python train.py --num_hidden_layers=16 --n_experts=32 --d_expert=256 --moe_layers=[5, 6, 7, 8, 9, 10, 11, 12, 13, 14, 15] --router_score="sigmoid" --routed_scale=2.0 --n_groups=4 --groups_per_token=2 --norm_eps=1e-06 --optimizer="soap_variant" --learning_rate=0.00158 --beta2=0.99 --max_seq_len=1024 --train_tokens=713700000 --dataset="wikipedia_en"
Below are experts of layer 11 (counted from 0) of a mixture-of-experts language model. Rows are named router (the router's row for the expert), up (a neuron's input weights, with its number), down (a neuron's output weights, with its number) and show model dimensions 320-383. Each number is 50 + 12 x the weight over its row's rms, rounded and kept within 0 to 99.
Before each expert's rows: "mostly gets" lists some tokens that are sent to it at least half of the time; "comes before" lists some tokens at least twice as common just after its tokens as in all text. This comes from a sample of Wikipedia text that the model never trained on. Tokens count by the router's weight.

# expert 2
mostly gets: ", who", "\")", " soldiers", ", England", ",\"", " Foundation"
comes before: ".", " and", ",", " in ", ", and", "'s"
router:52 65 63 49 57 57 65 45 37 36 60 39 45 59 43 39 32 52 40 66 48 27 58 43 54 62 62 43 28 44 28 56 50 51 53 47 53 61 45 70 48 62 51 52 34 56 34 33 62 48 51 38 41 35 38 52 68 30 48 70 62 58 40 48
up0:75 62 53 15 37 41 63 65 42 46 70 45 47 54 41 42 50 50 53 50 36 73 46 41 54 37 47 63 35 62 67 53 48 34 69 60 40 38 63 35 55 38 30 55 61 33 45 34 49 38 38 23 46 53 63 73 51 47 37 53 60 38 28 57
down0:43 63 54 33 42 59 45 49 44 45 37 51 41 56 45 37 44 48 33 65 60 38 50 41 56 46 52 53 55 69 45 60 46 34 29 51 59 33 53 65 63 64 51 65 47 36 46 43 41 57 34 56 27 47 40 83 57 35 56 62 48 65 56 45
up1:65 63 63 50 57 58 65 63 48 41 36 43 54 55 45 73 52 56 51 52 48 62 46 31 58 44 64 41 60 41 37 66 52 68 52 62 41 63 49 46 45 45 52 54 41 59 39 58 47 37 19 61 49 42 68 38 46 47 46 52 63 51 39 55
down1:36 44 77 59 24 40 50 71 66 58 47 72 58 53 26 39 40 56 56 57 83 44 38 52 46 51 61 48 24 55 38 25 44 41 63 39 73 43 45 55 43 43 55 51 43 69 50 30 44 55 61 53 39 71 49 48 73 42 39 53 53 73 61 68
up2:67 48 54 45 41 56 42 37 65 47 44 55 40 34 44 51 46 47 26 48 54 62 48 46 48 55 63 50 69 38 57 29 45 53 31 66 45 53 59 48 52 51 51 45 43 62 37 38 63 62 46 35 74 53 31 71 65 59 45 44 49 33 27 54
down2:41 37 18 56 49 65 54 65 48 52 43 46 60 57 53 47 59 61 47 45 50 58 56 50 53 51 74 60 57 62 57 60 46 45 53 41 48 65 54 63 64 48 51 36 47 49 67 54 58 58 64 72 41 34 33 48 38 66 54 42 14 57 38 32
up3:57 41 45 59 47 44 47 44 56 43 76 49 50 53 69 37 43 80 45 44 30 54 58 37 23 59 48 51 47 43 60 41 56 31 59 42 51 60 48 54 35 45 41 58 47 55 41 47 46 55 41 68 63 51 29 49 71 74 49 41 52 67 66 53
down3:51 55 61 68 51 59 65 64 47 63 41 53 44 56 45 56 50 59 46 56 68 41 60 45 50 39 73 29 66 30 47 34 27 64 49 51 61 61 51 38 52 44 47 48 25 58 45 55 39 38 62 60 25 46 43 38 55 48 66 52 61 53 55 50
up4:38 72 42 26 45 40 69 47 31 37 64 65 56 51 51 41 56 56 49 49 47 49 63 57 54 64 43 54 30 52 33 69 45 50 46 55 36 64 59 42 60 44 43 52 53 34 44 49 57 37 40 29 64 60 64 26 55 53 46 53 67 57 38 42
down4:33 64 69 51 50 59 54 48 54 56 49 21 57 77 37 49 39 31 62 66 48 59 50 71 27 54 44 29 44 71 61 55 53 55 60 39 54 36 69 75 75 59 50 80 39 78 44 51 49 38 28 53 50 49 49 64 36 10 60 61 50 47 58 57
up5:49 66 50 45 65 51 40 38 40 32 66 35 40 65 62 75 61 69 55 39 30 56 72 51 59 51 24 68 57 25 40 67 42 48 49 46 46 59 58 57 67 68 46 41 38 49 68 49 57 53 32 55 61 41 47 55 68 44 56 32 41 67 82 52
down5:54 35 77 55 53 55 60 38 48 44 39 65 41 70 35 37 29 57 38 44 79 29 46 55 68 39 43 43 54 44 38 48 77 39 51 42 58 55 40 49 46 45 44 41 55 50 52 62 37 60 74 49 57 65 44 44 40 47 34 58 57 43 37 45
up6:56 68 48 35 64 69 72 53 26 62 34 40 29 69 43 44 34 35 54 54 53 39 58 60 53 60 50 40 36 56 57 40 45 44 24 63 61 72 36 55 55 41 32 56 43 49 26 47 37 45 39 69 53 66 45 59 45 69 33 56 44 43 25 49
down6:63 64 39 39 43 48 62 54 52 62 33 44 55 44 55 64 42 57 65 56 39 28 35 47 68 54 58 50 53 46 43 72 30 42 65 40 39 49 40 54 48 29 38 61 45 51 52 65 51 61 55 51 40 56 43 63 55 48 67 41 46 58 56 68
up7:43 60 59 37 48 43 37 53 47 43 45 62 40 61 37 57 69 45 35 78 49 43 45 67 35 61 60 48 45 49 47 42 27 50 84 59 47 55 21 49 52 47 47 35 44 49 51 41 53 51 43 37 45 45 45 45 62 57 51 46 22 57 61 44
down7:66 41 53 59 60 54 29 44 53 44 58 43 59 44 28 39 43 82 50 59 35 69 50 64 43 47 77 39 46 31 51 32 57 41 44 58 59 53 65 29 37 52 40 61 60 63 54 60 46 36 56 64 42 45 58 35 58 58 43 42 82 49 65 37
up8:47 40 75 56 53 24 55 40 57 70 67 40 54 66 60 57 41 69 59 41 42 60 66 66 38 74 51 49 54 53 54 67 49 47 58 59 57 48 62 44 44 58 53 50 55 49 48 42 38 52 39 53 52 45 53 58 63 50 56 40 61 54 44 50
down8:41 40 60 47 38 46 55 46 42 30 30 40 33 51 38 56 29 57 51 53 34 44 40 39 57 60 51 40 50 46 59 62 65 57 53 62 49 54 39 43 41 51 54 35 27 56 48 39 43 50 67 26 41 39 52 48 34 12 67 46 47 50 64 61
up9:52 39 43 55 42 56 52 47 42 58 21 56 53 32 45 44 64 33 59 50 51 51 65 78 32 28 28 48 53 68 63 31 52 65 08 63 51 75 56 22 73 28 45 66 21 78 45 61 37 53 54 52 51 61 33 70 57 43 62 59 36 33 58 71
down9:44 55 59 43 29 38 56 54 36 20 79 76 56 33 54 41 63 66 28 45 54 54 46 27 78 53 68 46 43 51 52 59 50 47 71 18 46 56 44 58 61 40 38 51 69 37 38 28 51 57 51 44 36 30 45 58 54 45 38 49 53 55 40 50
up10:50 72 52 41 56 48 64 46 42 61 46 65 76 49 55 38 69 40 57 69 55 54 39 56 61 68 43 50 47 66 48 59 33 66 58 41 42 43 54 49 53 61 39 48 49 57 46 29 50 64 47 64 42 46 51 37 57 51 40 88 44 72 57 42
down10:47 34 24 65 43 30 42 56 58 86 32 31 39 58 38 58 56 55 52 47 72 59 56 66 39 40 40 79 33 46 59 75 59 33 43 88 46 48 49 48 53 44 34 57 32 57 46 61 33 39 55 49 36 42 37 34 57 54 60 71 58 59 36 65
up11:44 40 54 63 46 59 31 55 86 33 71 49 56 62 35 61 73 49 52 69 62 44 49 42 41 42 67 51 43 48 61 40 59 40 51 33 49 48 65 45 44 53 40 52 57 57 58 31 50 48 46 53 46 59 41 66 57 43 44 52 55 63 54 38
down11:37 43 73 42 57 57 42 60 49 44 44 68 35 68 57 33 40 61 49 30 70 46 56 51 45 48 38 64 55 48 59 44 24 53 66 24 50 67 51 34 48 41 57 60 41 58 48 57 67 54 61 50 57 26 45 51 31 48 58 64 68 50 43 42
up12:35 65 76 34 59 42 40 50 67 52 60 56 42 40 34 67 57 41 39 55 36 33 46 50 69 49 55 69 69 45 44 55 40 59 66 58 55 51 43 60 43 28 51 48 47 72 49 45 59 70 46 65 69 40 41 56 52 53 35 65 42 33 53 37
down12:52 55 46 41 24 35 55 51 49 66 46 58 68 47 38 30 50 52 47 30 57 82 53 46 46 59 47 39 46 41 28 32 33 47 58 31 52 68 56 38 54 44 40 53 56 38 36 56 45 52 61 43 31 35 54 61 57 46 51 59 36 67 28 36
up13:37 72 46 48 42 57 63 36 48 54 57 41 51 51 30 41 53 61 51 40 39 47 71 54 36 37 54 61 61 66 59 53 36 44 58 52 71 50 37 43 45 53 58 29 58 51 55 45 63 44 61 61 57 56 72 60 64 48 34 54 45 31 34 57
down13:70 65 46 56 56 44 40 34 62 67 50 66 60 35 39 55 50 62 68 61 39 67 50 41 55 63 64 49 33 54 43 46 44 39 45 73 47 54 34 39 62 26 42 42 32 43 44 63 51 55 60 49 55 43 25 50 63 46 66 47 53 35 40 34
up14:39 61 47 26 37 18 57 45 62 71 58 70 56 38 29 47 29 52 66 58 51 51 72 51 32 54 50 33 35 51 56 44 58 28 51 60 66 43 39 46 37 42 62 55 65 46 35 59 65 27 26 45 47 69 65 69 65 60 40 38 62 57 50 56
down14:48 38 27 31 37 36 57 56 42 51 47 55 60 52 34 62 38 47 78 49 37 70 55 57 59 39 39 40 42 55 43 27 51 30 32 53 52 54 49 49 26 40 46 49 46 51 53 57 76 60 47 28 52 63 53 56 73 51 31 29 29 63 62 55
up15:43 56 29 48 29 59 64 26 34 53 78 62 64 64 34 59 51 62 70 54 44 64 69 46 26 67 55 52 58 40 46 37 32 37 56 44 28 46 77 54 51 49 58 51 54 57 43 67 39 61 57 37 43 57 58 54 33 66 61 46 47 35 24 41
down15:57 43 49 41 44 48 46 44 61 47 50 44 44 49 35 43 39 60 61 43 52 47 46 62 40 71 33 37 32 47 49 47 42 50 28 33 75 68 37 57 58 49 60 64 49 44 62 51 46 66 46 64 72 66 50 35 39 57 59 50 58 54 59 29
up16:44 33 40 27 29 51 68 22 63 50 60 50 47 48 59 50 44 41 46 39 58 83 42 48 39 41 57 37 54 46 44 57 48 64 66 50 40 52 36 63 59 46 48 43 24 52 39 59 47 39 36 56 37 53 39 40 41 36 41 25 48 48 58 40
down16:56 50 54 45 63 50 23 66 54 49 48 34 24 43 71 46 49 46 46 58 52 58 64 46 48 60 36 29 50 35 25 64 64 39 53 29 68 49 26 50 37 45 47 48 63 44 54 40 35 63 45 69 51 33 50 61 44 31 59 47 68 59 57 49
up17:46 59 22 45 59 39 54 56 14 60 47 41 54 32 55 60 57 71 48 58 48 39 35 45 51 36 44 41 39 52 44 48 61 43 50 37 56 45 36 15 46 52 60 57 42 35 48 49 44 54 37 42 32 39 64 43 55 50 50 49 49 50 38 58
down17:39 49 46 44 65 36 38 60 46 55 62 34 53 50 58 79 24 44 36 43 71 61 48 54 82 53 49 50 49 51 69 62 58 38 46 47 44 74 28 57 25 60 31 42 45 55 53 51 55 55 50 57 54 45 63 51 61 44 64 69 42 58 48 39
up18:59 52 64 74 46 67 55 49 33 50 80 40 32 33 64 51 41 62 45 37 65 43 60 52 47 56 59 45 60 54 83 46 25 47 64 52 62 53 47 56 48 53 37 42 67 59 48 43 28 37 50 64 52 57 47 38 67 48 60 42 40 57 31 35
down18:49 63 24 72 39 48 50 47 53 66 57 42 48 26 49 44 40 38 43 39 42 51 70 24 54 60 52 63 80 39 74 51 65 32 43 60 58 65 61 51 60 59 47 74 45 32 46 40 57 44 54 51 58 55 65 50 46 59 43 62 46 58 51 22
up19:55 44 50 36 41 37 68 47 54 56 53 41 35 23 56 74 70 47 62 63 36 45 71 49 56 50 59 47 44 45 51 24 33 52 30 64 62 46 60 31 44 47 55 37 66 55 67 63 30 58 36 25 41 50 48 45 67 43 42 42 45 45 52 51
down19:50 56 51 63 57 46 50 69 44 59 48 37 57 45 67 65 38 59 46 37 66 64 44 34 47 59 62 47 54 30 53 62 35 64 55 48 73 55 29 47 62 48 32 22 53 36 46 41 36 56 63 43 74 46 51 52 37 42 63 59 81 58 48 62
up20:66 40 32 20 49 60 20 53 65 61 67 49 66 43 46 50 49 76 54 46 43 39 64 54 22 41 60 64 38 69 52 48 44 54 52 33 40 38 35 46 73 52 73 49 46 38 50 63 63 65 36 65 31 37 34 78 42 49 60 60 56 58 35 53
down20:36 38 60 61 59 81 53 65 51 66 43 52 40 77 32 43 40 35 33 28 28 39 38 51 49 42 56 68 44 46 56 40 43 60 44 44 51 58 57 55 38 49 37 57 66 67 55 34 44 62 51 46 58 50 42 47 50 34 27 43 31 56 49 50
up21:62 51 33 65 59 49 60 64 50 31 58 58 42 61 51 82 37 57 51 50 32 66 49 52 46 47 48 45 29 47 56 54 43 51 45 50 47 54 38 60 72 37 60 63 42 44 39 46 59 49 58 54 52 49 63 54 33 67 36 54 55 46 37 67
down21:50 54 50 50 79 44 51 45 49 42 60 54 57 58 53 54 46 13 51 35 39 51 43 38 49 70 69 31 51 46 52 42 44 49 49 50 50 41 55 37 65 79 51 43 50 50 44 58 74 55 40 43 44 76 62 27 61 50 52 71 58 44 48 57
up22:31 63 56 68 33 29 49 56 51 51 49 49 58 44 38 59 51 29 38 42 56 54 46 37 47 69 44 30 67 60 56 49 48 64 62 65 38 58 44 70 61 65 43 53 39 62 38 37 38 59 34 54 48 55 47 22 44 43 35 20 72 56 70 42
down22:41 24 36 29 25 22 62 49 55 38 64 36 49 48 61 44 54 70 54 39 47 44 75 51 47 46 62 45 45 68 43 56 39 45 36 42 51 54 62 50 49 43 38 59 30 64 45 50 58 45 74 64 33 49 44 35 51 71 42 47 54 61 44 43
up23:55 63 50 29 62 55 52 58 50 55 59 34 48 42 62 25 35 60 56 39 46 44 53 48 34 52 35 65 62 46 58 60 43 43 51 49 49 38 64 58 42 54 40 47 63 59 58 45 63 54 55 72 54 42 50 24 52 53 47 67 40 58 49 44
down23:74 56 48 70 73 67 64 51 47 48 53 44 56 50 47 47 54 46 63 45 34 28 64 34 40 52 53 59 52 36 58 58 81 73 59 42 50 49 55 52 72 50 45 58 49 46 30 49 51 44 62 21 48 55 47 46 45 55 60 52 46 48 62 68
up24:40 45 55 52 54 39 37 48 66 62 64 36 58 51 59 34 32 30 40 29 37 44 34 38 39 59 51 65 38 55 31 69 54 67 60 55 52 39 46 41 43 35 49 51 37 18 55 39 61 49 46 50 56 54 40 57 44 72 56 44 42 44 46 31
down24:45 68 64 54 52 51 66 69 66 52 46 40 52 34 51 48 52 32 47 61 56 64 49 36 41 23 56 50 42 66 44 44 49 41 69 56 44 32 62 49 58 63 44 53 53 61 23 43 64 67 46 51 66 45 48 67 59 69 66 47 55 51 50 66
up25:47 56 39 47 28 57 53 52 53 51 57 73 53 53 47 57 68 48 57 71 49 62 60 51 38 50 27 63 88 61 47 52 53 45 63 45 26 56 63 40 48 55 57 51 43 39 64 60 66 34 67 46 56 46 37 51 46 60 46 62 55 44 51 41
down25:41 52 55 32 29 48 48 32 32 46 33 62 51 50 47 49 44 52 63 70 64 63 49 50 58 66 40 50 53 54 64 63 47 51 68 46 54 57 62 63 36 51 51 63 35 59 61 73 46 40 40 47 63 39 59 68 29 46 53 54 40 63 32 44
up26:58 64 53 31 55 64 44 39 65 44 43 45 57 41 37 69 34 47 40 37 51 46 81 53 51 40 41 71 42 47 43 43 55 38 47 28 57 47 41 68 34 42 42 63 52 53 60 40 59 54 55 41 60 62 68 61 49 47 65 61 34 40 41 64
down26:55 44 44 41 38 43 49 49 48 61 27 61 43 63 28 55 20 55 26 44 42 59 23 41 64 18 50 48 48 78 64 58 48 41 34 57 53 58 78 61 67 44 39 61 31 50 59 46 46 70 37 42 38 31 71 37 44 54 38 42 33 30 32 33
up27:58 58 71 59 53 61 11 60 58 61 49 48 38 46 61 60 44 61 57 35 50 33 55 25 47 48 40 65 48 34 28 59 36 63 56 57 42 54 33 56 27 58 59 41 51 49 23 43 55 53 48 40 50 47 50 43 49 60 52 59 60 42 47 35
down27:46 40 42 58 32 66 43 39 49 71 50 55 43 53 39 64 44 44 60 49 59 42 35 31 37 32 37 60 54 48 36 57 50 87 22 38 35 54 47 68 49 55 54 38 45 39 37 59 52 51 44 49 70 39 54 41 63 32 50 40 45 59 48 71
up28:59 40 57 54 38 44 62 25 50 50 31 53 37 47 53 66 57 59 36 81 56 46 32 40 44 56 54 42 47 63 40 62 31 25 42 48 61 32 66 46 46 34 43 58 67 56 51 51 53 41 36 49 64 56 30 70 51 48 43 53 57 25 35 56
down28:55 53 59 34 57 61 61 62 76 64 52 60 59 46 64 40 61 49 50 52 37 54 50 35 39 78 47 33 54 61 62 38 51 54 16 61 66 65 62 43 59 48 57 40 69 66 60 61 65 42 67 73 37 45 43 53 56 57 52 55 55 51 41 51
up29:63 62 52 35 55 15 51 51 47 61 80 36 54 60 59 39 28 53 65 28 43 49 54 46 31 43 45 51 72 25 47 39 61 43 31 38 66 51 54 32 26 62 52 37 65 71 30 27 54 34 64 66 47 52 43 38 41 76 46 40 58 52 28 48
down29:38 44 52 40 71 53 53 59 59 39 46 44 71 55 42 50 43 47 62 46 67 56 37 57 58 47 41 62 44 43 33 65 51 50 38 59 67 43 59 72 57 58 41 44 54 66 52 52 45 25 62 56 52 68 38 51 49 36 54 58 37 50 54 67
up30:52 66 51 47 50 44 38 58 37 18 40 72 66 43 62 45 44 57 34 35 38 53 54 52 45 37 47 68 68 46 17 51 34 49 62 28 30 51 50 53 48 61 41 64 53 40 59 55 57 60 76 38 39 43 55 40 45 60 52 74 45 48 56 29
down30:32 47 44 41 41 50 44 53 37 42 41 73 51 54 42 37 57 49 41 33 79 55 34 71 52 59 60 56 67 62 42 57 46 35 66 66 50 48 38 33 42 46 56 49 55 41 46 36 56 32 43 37 53 49 73 60 44 68 45 68 70 54 53 23
up31:54 46 42 59 57 72 23 59 62 41 80 48 56 54 39 48 58 60 66 60 59 40 38 49 53 68 61 42 50 36 55 42 47 29 41 33 43 50 53 48 72 50 45 50 52 60 48 48 51 57 47 28 63 26 64 71 43 54 40 65 48 70 43 52
down31:61 53 55 64 48 69 39 46 73 48 62 58 58 33 35 47 48 32 52 67 55 23 60 47 71 50 40 39 45 51 44 47 71 55 34 66 28 56 43 41 44 42 39 45 45 48 51 61 08 77 38 46 47 22 54 39 52 53 47 52 48 53 35 60
up32:46 49 53 35 64 42 58 44 44 41 37 53 44 37 38 31 56 62 45 43 47 32 55 56 41 39 56 58 61 43 79 50 53 56 77 47 69 44 50 55 42 44 52 53 51 52 38 35 38 55 45 57 49 61 53 54 54 67 23 60 45 38 78 50
down32:53 39 47 43 52 51 53 66 87 40 48 47 43 62 51 31 48 53 45 52 71 40 52 54 57 58 52 54 44 50 57 45 45 42 49 71 50 56 41 33 49 56 64 60 46 61 60 37 54 62 54 43 46 43 41 43 36 61 47 61 31 84 43 43
up33:54 49 44 52 45 50 55 36 50 68 59 59 56 46 61 54 53 79 36 46 35 47 70 45 19 29 37 36 33 40 36 21 43 51 49 39 39 61 70 40 59 47 58 41 44 65 56 45 45 51 54 57 36 33 61 29 68 43 51 67 59 48 37 41
down33:43 62 59 33 07 65 24 52 29 39 43 68 41 49 43 56 54 46 68 48 67 42 66 30 34 46 62 39 47 38 53 70 48 55 53 50 46 54 56 33 68 53 54 50 49 54 59 49 74 63 53 40 55 46 68 47 67 40 39 44 60 28 59 55
up34:46 53 71 58 46 30 46 55 44 38 64 50 60 48 45 42 67 42 66 65 59 31 36 54 28 57 61 51 35 28 40 30 66 47 69 45 49 54 55 57 40 51 44 47 53 63 51 56 55 54 43 48 51 54 44 60 55 50 55 45 68 72 40 63
down34:68 34 44 32 74 51 58 49 37 67 52 63 54 33 46 49 58 44 68 64 50 49 51 47 67 47 29 40 44 32 37 51 50 46 73 41 45 57 74 54 52 65 63 92 39 49 33 36 47 35 43 55 50 37 50 40 52 45 60 47 54 73 58 33
up35:42 57 55 40 46 46 61 59 59 55 45 33 44 42 66 45 73 42 49 56 31 61 44 63 62 38 50 55 61 50 79 31 48 50 59 58 45 48 50 41 31 55 57 51 51 45 33 38 75 72 64 42 59 48 50 46 55 58 44 44 26 62 38 56
down35:38 37 68 37 57 52 54 40 63 43 37 45 63 59 42 64 53 49 47 49 71 59 44 55 57 31 45 55 43 42 48 57 34 28 44 69 55 63 61 34 50 45 39 40 64 43 57 44 76 79 50 42 54 45 49 43 28 50 48 74 56 55 35 53
up36:58 44 51 32 40 46 61 69 55 41 44 32 60 30 53 41 61 34 35 44 64 47 66 57 66 61 60 45 51 42 68 54 52 49 56 62 55 44 23 59 45 59 47 69 49 37 58 46 62 29 40 42 57 48 54 49 72 36 52 57 54 45 31 56
down36:46 47 65 46 66 64 53 26 50 21 64 37 43 70 49 49 51 61 30 73 48 49 46 33 42 26 58 45 40 51 52 30 63 32 22 45 40 56 76 61 51 49 40 41 40 22 40 61 30 62 47 63 43 53 30 45 51 35 61 54 59 39 61 37
up37:51 64 41 42 54 52 43 46 61 55 61 81 61 51 35 46 35 55 61 72 58 31 57 55 53 61 59 45 61 47 62 39 43 51 57 77 69 30 57 70 48 43 58 40 54 69 42 70 64 30 73 44 50 63 66 55 58 52 38 69 60 53 45 39
down37:35 40 63 35 63 38 55 50 58 24 47 45 62 35 58 60 60 42 40 58 37 49 44 49 25 18 64 54 54 47 42 45 60 60 56 57 34 55 48 59 49 55 24 38 41 57 34 39 49 58 63 44 31 42 43 63 54 66 45 54 52 75 57 39
up38:59 50 50 51 56 47 52 45 30 37 67 52 39 67 25 53 45 41 46 63 46 71 40 42 72 62 56 49 65 49 64 48 37 52 49 58 61 64 63 44 48 67 64 62 56 47 36 47 50 66 54 15 58 36 60 37 63 26 41 34 46 40 59 37
down38:52 62 35 47 29 53 20 42 63 52 58 33 48 67 61 48 54 44 40 46 79 35 42 52 61 67 45 40 53 44 47 60 26 31 81 43 40 63 45 48 53 38 45 52 53 70 42 62 52 78 43 51 67 61 56 47 39 38 54 52 37 61 65 51
up39:48 46 27 62 42 61 51 37 62 37 59 56 30 48 49 31 75 78 58 60 53 31 55 45 43 54 37 48 50 25 51 30 43 53 46 42 61 46 56 44 53 55 30 59 37 60 44 50 42 55 72 57 63 63 61 58 56 45 59 43 60 45 55 47
down39:34 38 49 43 47 53 56 50 48 40 51 57 72 45 57 30 63 80 62 33 46 35 66 33 42 49 49 54 50 52 52 53 37 50 58 14 48 57 56 41 60 57 60 46 77 36 26 59 55 45 60 65 46 56 30 62 59 45 58 52 53 62 70 66
up40:46 53 38 65 51 55 50 64 47 34 49 45 40 60 43 33 36 50 44 47 42 61 23 40 51 48 32 50 54 39 35 52 37 28 58 50 38 54 52 41 53 62 42 70 35 57 35 72 45 50 74 63 31 46 35 58 35 48 48 52 48 56 61 42
down40:59 93 50 56 67 45 43 52 43 27 71 56 17 67 39 45 53 23 47 70 74 48 25 44 65 57 44 49 55 46 55 37 49 49 38 76 48 54 33 41 51 49 53 65 47 72 64 49 70 57 49 49 41 51 53 62 71 58 34 55 48 51 55 48
up41:34 49 58 41 41 74 47 42 27 59 59 63 37 52 64 37 52 46 54 44 53 42 51 67 50 54 43 52 36 67 35 60 54 67 54 56 33 70 56 76 56 68 45 63 49 45 38 55 66 76 36 40 65 39 55 32 50 46 62 40 45 49 41 59
down41:69 54 45 40 39 44 66 71 51 51 51 50 75 59 36 36 74 30 57 55 55 39 41 64 59 40 42 60 33 63 61 51 55 52 58 44 56 49 17 46 48 68 80 69 45 34 46 59 33 51 38 59 31 58 43 64 42 84 87 45 68 69 69 59
up42:50 28 48 41 64 71 56 33 43 51 48 59 55 42 41 62 51 36 41 56 53 62 51 50 51 49 46 67 41 43 64 62 48 48 58 69 47 62 31 36 47 52 63 44 22 65 61 47 71 49 61 29 60 54 38 42 62 42 68 42 65 66 35 45
down42:89 51 52 35 30 50 30 39 30 62 45 31 55 68 63 59 59 48 36 50 46 57 42 49 47 58 38 57 54 56 46 28 28 48 48 44 24 47 25 59 69 38 56 44 51 44 48 53 53 47 61 63 41 57 61 42 50 54 39 34 62 66 53 47
up43:29 46 40 49 66 55 56 54 43 49 72 45 48 59 53 51 33 30 52 63 57 69 51 44 36 43 55 65 74 52 53 33 47 56 58 54 43 80 59 28 52 58 71 66 50 28 55 48 54 74 40 38 50 40 29 45 57 50 59 53 46 60 64 26
down43:49 61 46 45 51 43 44 76 58 59 59 77 67 75 60 42 37 66 51 33 50 64 55 45 22 42 36 65 58 58 57 55 41 42 61 55 51 79 61 63 50 30 24 46 69 49 30 54 51 48 49 38 51 46 31 49 66 37 62 55 56 40 29 55
up44:53 79 58 50 49 51 39 26 63 52 66 45 59 53 68 45 44 35 27 63 44 34 73 60 42 53 53 54 46 29 62 54 26 48 31 47 31 51 56 45 33 50 43 49 49 63 36 45 55 49 25 56 48 73 64 30 51 62 34 47 42 77 60 43
down44:51 40 53 48 32 36 46 54 44 53 63 40 31 55 34 33 54 75 72 58 61 65 33 46 35 47 35 63 73 58 29 59 62 32 39 33 82 48 68 58 56 58 50 11 30 50 37 57 58 34 43 74 54 33 27 80 58 49 50 68 51 36 52 21
up45:42 61 68 51 31 54 67 67 55 61 52 50 49 71 45 62 37 59 63 55 48 46 45 46 39 53 45 52 44 51 77 23 55 56 58 47 33 47 51 74 39 38 59 44 32 44 68 57 60 50 55 66 60 46 54 61 41 62 40 52 49 54 45 53
down45:37 39 59 46 53 51 52 30 58 63 71 66 36 57 52 58 79 57 28 72 30 59 44 53 64 60 64 34 56 43 40 47 50 47 66 37 30 46 36 36 58 52 47 45 35 38 46 50 43 81 45 54 37 47 68 41 56 41 31 53 33 67 59 54
up46:66 35 56 40 52 48 57 37 72 53 59 56 54 54 84 57 50 53 76 47 33 49 51 40 31 62 29 45 56 70 41 68 52 52 50 73 48 33 42 53 46 52 50 41 52 38 63 56 45 65 28 63 55 71 53 38 55 44 55 53 56 49 32 66
down46:51 48 44 38 60 54 51 49 59 55 49 55 53 43 71 72 60 62 68 56 34 49 39 57 54 32 43 59 63 48 46 41 58 66 53 56 37 40 46 42 58 65 37 44 57 61 58 40 48 41 23 51 58 61 58 27 42 42 55 30 47 34 62 30
up47:32 39 63 52 51 41 41 51 47 58 47 60 32 55 76 51 26 39 34 73 44 53 59 55 49 67 41 64 52 56 40 50 62 49 55 53 44 31 40 47 46 50 59 36 57 39 53 53 62 50 42 38 55 58 49 53 54 54 29 38 56 54 53 38
down47:57 46 52 60 58 61 45 60 59 49 39 58 55 83 51 45 89 35 42 69 41 74 42 65 64 54 41 51 39 30 59 41 70 49 45 69 24 53 47 55 50 33 52 56 31 67 29 46 48 38 47 51 42 30 43 58 31 53 35 72 44 52 49 69
up48:44 40 63 54 52 63 57 44 53 41 39 42 51 45 46 46 77 47 57 54 30 44 29 39 44 63 39 50 48 76 51 38 63 35 36 54 59 42 46 33 40 53 23 39 58 52 49 45 53 69 66 51 68 32 40 64 44 46 38 39 60 61 44 52
down48:36 39 20 48 62 63 77 37 34 46 30 28 60 53 56 54 51 69 44 43 44 53 40 48 53 43 58 74 40 73 55 47 33 49 45 54 67 48 52 63 55 47 61 67 32 50 56 60 37 39 46 45 38 38 26 56 59 51 55 55 41 51 53 38
up49:44 48 65 46 20 35 44 40 64 49 46 49 46 41 41 55 45 49 57 51 37 51 58 65 65 35 52 70 48 52 52 37 60 56 69 40 52 40 54 61 60 41 61 54 68 63 60 47 71 57 49 43 36 67 57 48 47 27 39 45 56 56 38 55
down49:30 50 52 41 51 39 56 41 50 56 64 64 39 62 28 53 86 67 54 43 67 64 54 26 97 42 34 51 50 44 42 38 50 64 57 47 34 47 41 52 65 49 66 52 47 49 72 55 38 28 60 62 56 54 47 60 53 64 41 48 54 59 51 53
up50:57 52 42 42 49 55 51 33 53 63 42 78 41 41 59 51 47 38 57 57 38 54 48 43 57 53 50 39 41 57 61 63 37 34 46 60 44 44 63 50 40 48 40 50 46 53 43 52 49 47 48 59 40 81 58 30 66 64 48 50 51 42 43 44
down50:47 76 62 56 59 48 41 43 63 21 44 51 48 63 46 57 43 61 51 56 32 53 46 68 55 44 45 53 39 40 35 18 26 65 52 62 70 53 45 30 51 27 54 54 57 62 59 39 52 54 51 28 47 48 52 42 51 19 64 51 45 80 66 59
up51:49 45 66 43 63 48 39 72 50 47 56 68 57 53 28 59 35 67 30 52 41 57 54 34 44 44 63 77 57 51 45 60 31 33 55 57 58 60 52 49 44 69 27 41 37 53 50 60 41 49 29 62 39 45 55 56 41 56 25 55 45 52 48 47
down51:60 66 38 50 40 40 36 34 63 43 41 49 64 41 45 49 58 64 54 72 28 59 48 61 62 47 60 63 54 47 55 55 79 51 47 66 65 31 64 59 21 61 61 54 41 61 44 60 35 48 35 50 64 52 43 39 47 43 83 53 44 68 43 54
up52:49 53 56 52 47 37 46 34 54 51 61 39 36 50 42 45 53 44 53 80 66 39 49 57 42 66 55 58 50 40 66 34 64 30 39 24 56 36 53 55 48 45 49 34 81 48 84 54 59 57 62 64 56 36 57 65 46 56 55 64 40 47 70 25
down52:63 56 56 50 59 46 51 40 55 40 74 31 55 64 41 42 33 71 41 50 67 60 48 47 61 61 59 70 62 54 63 52 43 45 44 55 61 48 51 49 47 48 52 47 41 65 38 59 50 59 48 37 55 14 40 51 53 43 47 37 51 39 61 37